Experts of a small language model: 64 experts in each of 15 layers.
Below are experts of layer 7 (counted from 0) of a mixture-of-experts language model. Rows are named router (the router's row for the expert) and show model dimensions 0-255. Each number is 128 + 32 x the weight over its row's rms, rounded and kept within 0 to 255. Numbers have three digits each.
Before each expert's rows: a language model's description of what the expert responds to; "comes after" lists some tokens at least twice as common just before its tokens as in all text. This comes from a sample of Wikipedia text that the model never trained on. Tokens count by the router's weight.

# expert 7
Mid-row table pipes
comes after: "0", ")", "1", "3", "2", "5"
router:099172115119079098087111127175102147124127075081127166114105172198187144099170069182153126110137094147121125122112099130159126148076173076141198189153106101155147116156138157152129143172070101090159124100154123138080093095170079089124123080135105082176154099115089068163206142091089079095096128160112124133128124122153121128158110063148165087163142070126125158147131089084163168180166143179097109095108093084078105075116124085093141126091079130126178118118122094131113106128171112123205122137126074163136110130137163100120124166165131155131126130089084142096073171177128120144153136165165164127107139170107122075145053128143085093120151189138175118112116157192186192075135114067100102178156113078143179159149123121133106127119105124126109123152148101146129152150119101

# expert 55
Articles after prepositions
comes after: " of", " in", " to", ".", " for", " at"
router:135165109125104096091166142110163069150066162114146141121111084125086192153148138188118162134112135156109149092129146149122172122128162131114133108129164134143100139075082097151174124125119140064164115186133173069057162197136071124088133119104133094215096098144131081076090172105123159144121141169114141161115093127081164149132172149140108121162089138128142163181109083150148169174124131107183105105149103108048130187117135086048140137126194140106046133167174147132099148085114130106131110100173163154108177108136116128149160078109090077083135166128127084126082143102147069166147193169115145140121122136085129129115085119147128102130170076179170156094099123143130115105177144206165153142153104132105114155127123141124102124145091088106086103174137156195080127092177111

# expert 12
Occupations and art nouns
comes after: " the", " a", " and", " of", " his", "'s"
router:090072118119118162047159168133165102071121140208166166101139122185127184177170143114140122109128149155186129109162053052145138106101112088100117081166123115152140141064120093173148124173074125133155058086139109144154119102172121150073136169117145123082075146163124129116091121165109133177123101118161132116102109137118108168104182101096142106074102143131167122096110106157102192092133147131132121153094153130154072090076131134138092165102123104131187130147161147101137161131122128159158121098134075169090056105201068118105077075080107080135142100171176153110094089083126155129097164122132158142101184153114172119137116120170119129126094112097202071159158102129141119093138095109130128162163177134127085091108139207109114132164083127081104139130096162151095094160114156

# expert 4
Accompaniment prepositions, table cells
comes after: " ", " |", "1", "–", ";", "20"
router:127174088129072062151092123149110141106151175098170109165156161129111146165181104149143178104108107174082078097142139112136166116097158163149126146133102125120061063136104131132130099158094183075158132107166109181148206155159096127160182119139135156128166087148130088126179130136070145131174170097127134135146110106119135106136161165126137160147166104067127141110113138122133146174086162104148147152139079101079110132087172164131146108116165103093106162170102090148145119147148166134113138132191126189097102144161145142145144101158110071073125113143096093127144145098096055178144181151108180104082154174118151197078093103130129086121149195189093118087140172172090097152118095126159133141117066133103117078187109134095134183115126171099118119133161082193127220096128077

# expert 57
Determiners and discourse openers
comes after: ".", ",", ".\n\n", " In", " is", " in"
router:215091111148111120117151109183134133098127156162119138115066127126091089185179096182164099078163134086105177139145084168134152152132124110107114167115122167135183171121129119095123087132200142147123108144089120130180168124154186130124121168137156148154074081149111187071110110122146111138152156188104130117114159072101125158154137135140119107108209131183141115117107121181139111108097098105075203142140098082139083178092156148134124120146134180114131140110184075110143122160184091082086110127168162136116093164160136161100137158106068116097088157163138124119113097119079139185129098150156169141082157082106115154079214176073190094131102110105102087145101123081141168090120163102104126168114140143143104155146100096130083150122116161110154087147110170179168120085127039

# expert 50
Capital name initials
comes after: " |", ":", "-", " of", ";", "a"
router:120150140186115146119154122138062116099193155173134085182127135156149145113134137100139146148152191124152063152088145062086105145058125105153152203081082120131075160077100153146155146111103127152089111121133144129092089187109064087106097131141197122158151083138125144144158100114149094103172120136132137118150105162137141161075095125041135146123069080085057156106099164133108115131152113146112067112152152084084121089104169142095145125110077136137132112132105112095119130054160132093104137143074180092182083104138080096133109138134108119086159108169156154194149095122108145105076181119082136074106127127100069158139169076096116144154149154142143164173104100155085167122082151136155135150169079092105160148181140147116159157111179116093158079110088143140191167165128124

# expert 18
List and table line starts
comes after: " |", "\n", ")\n", ":", " |\n", ";\n"
router:194115096168152075096157078098120121096147080122152165107119148149189145094119132151088116197093146103113154142142177172064129164089174144129113127107118054178205102118082111159081203130155135123097156141161101175118078134105105151194120142114110134127150155112143092098116146145111110114139103163125165125139178155108106112207095117131068169074135090148122173120149086067122085162131107106144116119127106173111158166135170092144146179129181088182161195157094158091087119157077138170123102218133145104097142118158097095102102115157157099119153104108085097182145117173123132178126102099151134184138190047109138109129112085125098067099102070102140135117126110128115146133147105152113139102144171132117159175098172150086135119122153139136105078151094181122100111104082082

# expert 5
Digits in numbers
comes after: " ", "10", ".", "19", "00", "18"
router:135142126093168086109072165161155141112078138150129086171134113141130140114113151060159140090092124124119134187119109192173128134147116115176099103099098089144096093079175120074128105123187173152171091108144162097132126101138126103203087139085077144160083141158190119093182111126106131101130145207151112141100112144136162166112173115177132138116148120088163100148144180116152082108122148122162118080105120168148148134188148103130156142196153135151117191130103106121169105102140088161164121163164150131101112170118088125122105164077069126154137118093115126145167146112122125145159089099154164141118128161095124142135069109092034144135148151123100115118175110164131163165150104134161118121139092043134161176150089132104099034070161186148157214133118124074078195084152149

# expert 10
Particles and clause openers
comes after: ".", ",", ".\n\n", " was", " he", " and"
router:131133115105097135159175174127088090120107091131117118183140143076122065161135125107135135088202127132087115133121094194101118148093130181149091127125117170173150181093124103130092113153127169129132088094127086133182136079104086083082126117103177146144110138133125146118110121177141122065089163169151066136157135167087102141100122136141109146143108155172083095142114103184139130165147232146125140132132122127099164185164159181148192160084181110150116170089104185137109153178095108120082158154061092142175110145119168098125101113098075137131103102140168160110163096089126111165084130162140143094153078100129129112077159120088159097155176139087107137177160133064162135089135132135126091084054104136104165091173053109190128162101096120103128116187098110143158174103089184

# expert 37
List dashes and quotes
comes after: "\n", " |\n", "|", ")\n", "0", ";\n"
router:112094131091092126106140122124122104148176170148099159188135161161083181170107127133167118106176131107149146118126181111104147176143102106145125162082110114106182162099078158125100109163060135115171135083092191121114168131106097150152197146187107190167154090097129085139104157092138150150114115134200115150126146081106127134117171148123192158149154051139109164151108130127190119129120189102162108139141083118132050144159146135189113159140159132082136120129105157146171138166149139093157146147181193070067096131132086157072115120157141105120148104092071123113089123141162099195105145135115189115078116126134122088110107058081129121135130172168141153136094071138104133131134140068114090104163122077093182200126162184114137084084167138125114073139163157150127132134180174

# expert 45
Word-start stems of derived words
comes after: " to", " and", " the", " a", "'s", " was"
router:086217195116151077128137141073104110119174097146096116186137110120127110138173178088132157112112100083153155103167146085095108114105121066141161152157101157144109147172200116143087111149154147157165115120095106103136075115117097112071095114149128130079147169112070084080154120174164167180071152102138086137103111151141157188126183106162159076107096160161110134146083078184150144086140108187156128122134135123149138140129171096097142150175063119118180162151128137157136130150159152124147099137097141082145096078118144161156079103146121095159152165158200083141105131100145162128118091057151118143154173123069102168096120130079104079101077100121062154086198150082167094081158147138161191141087178156147061123070156118134121122150111094124134161114108134114123132114140125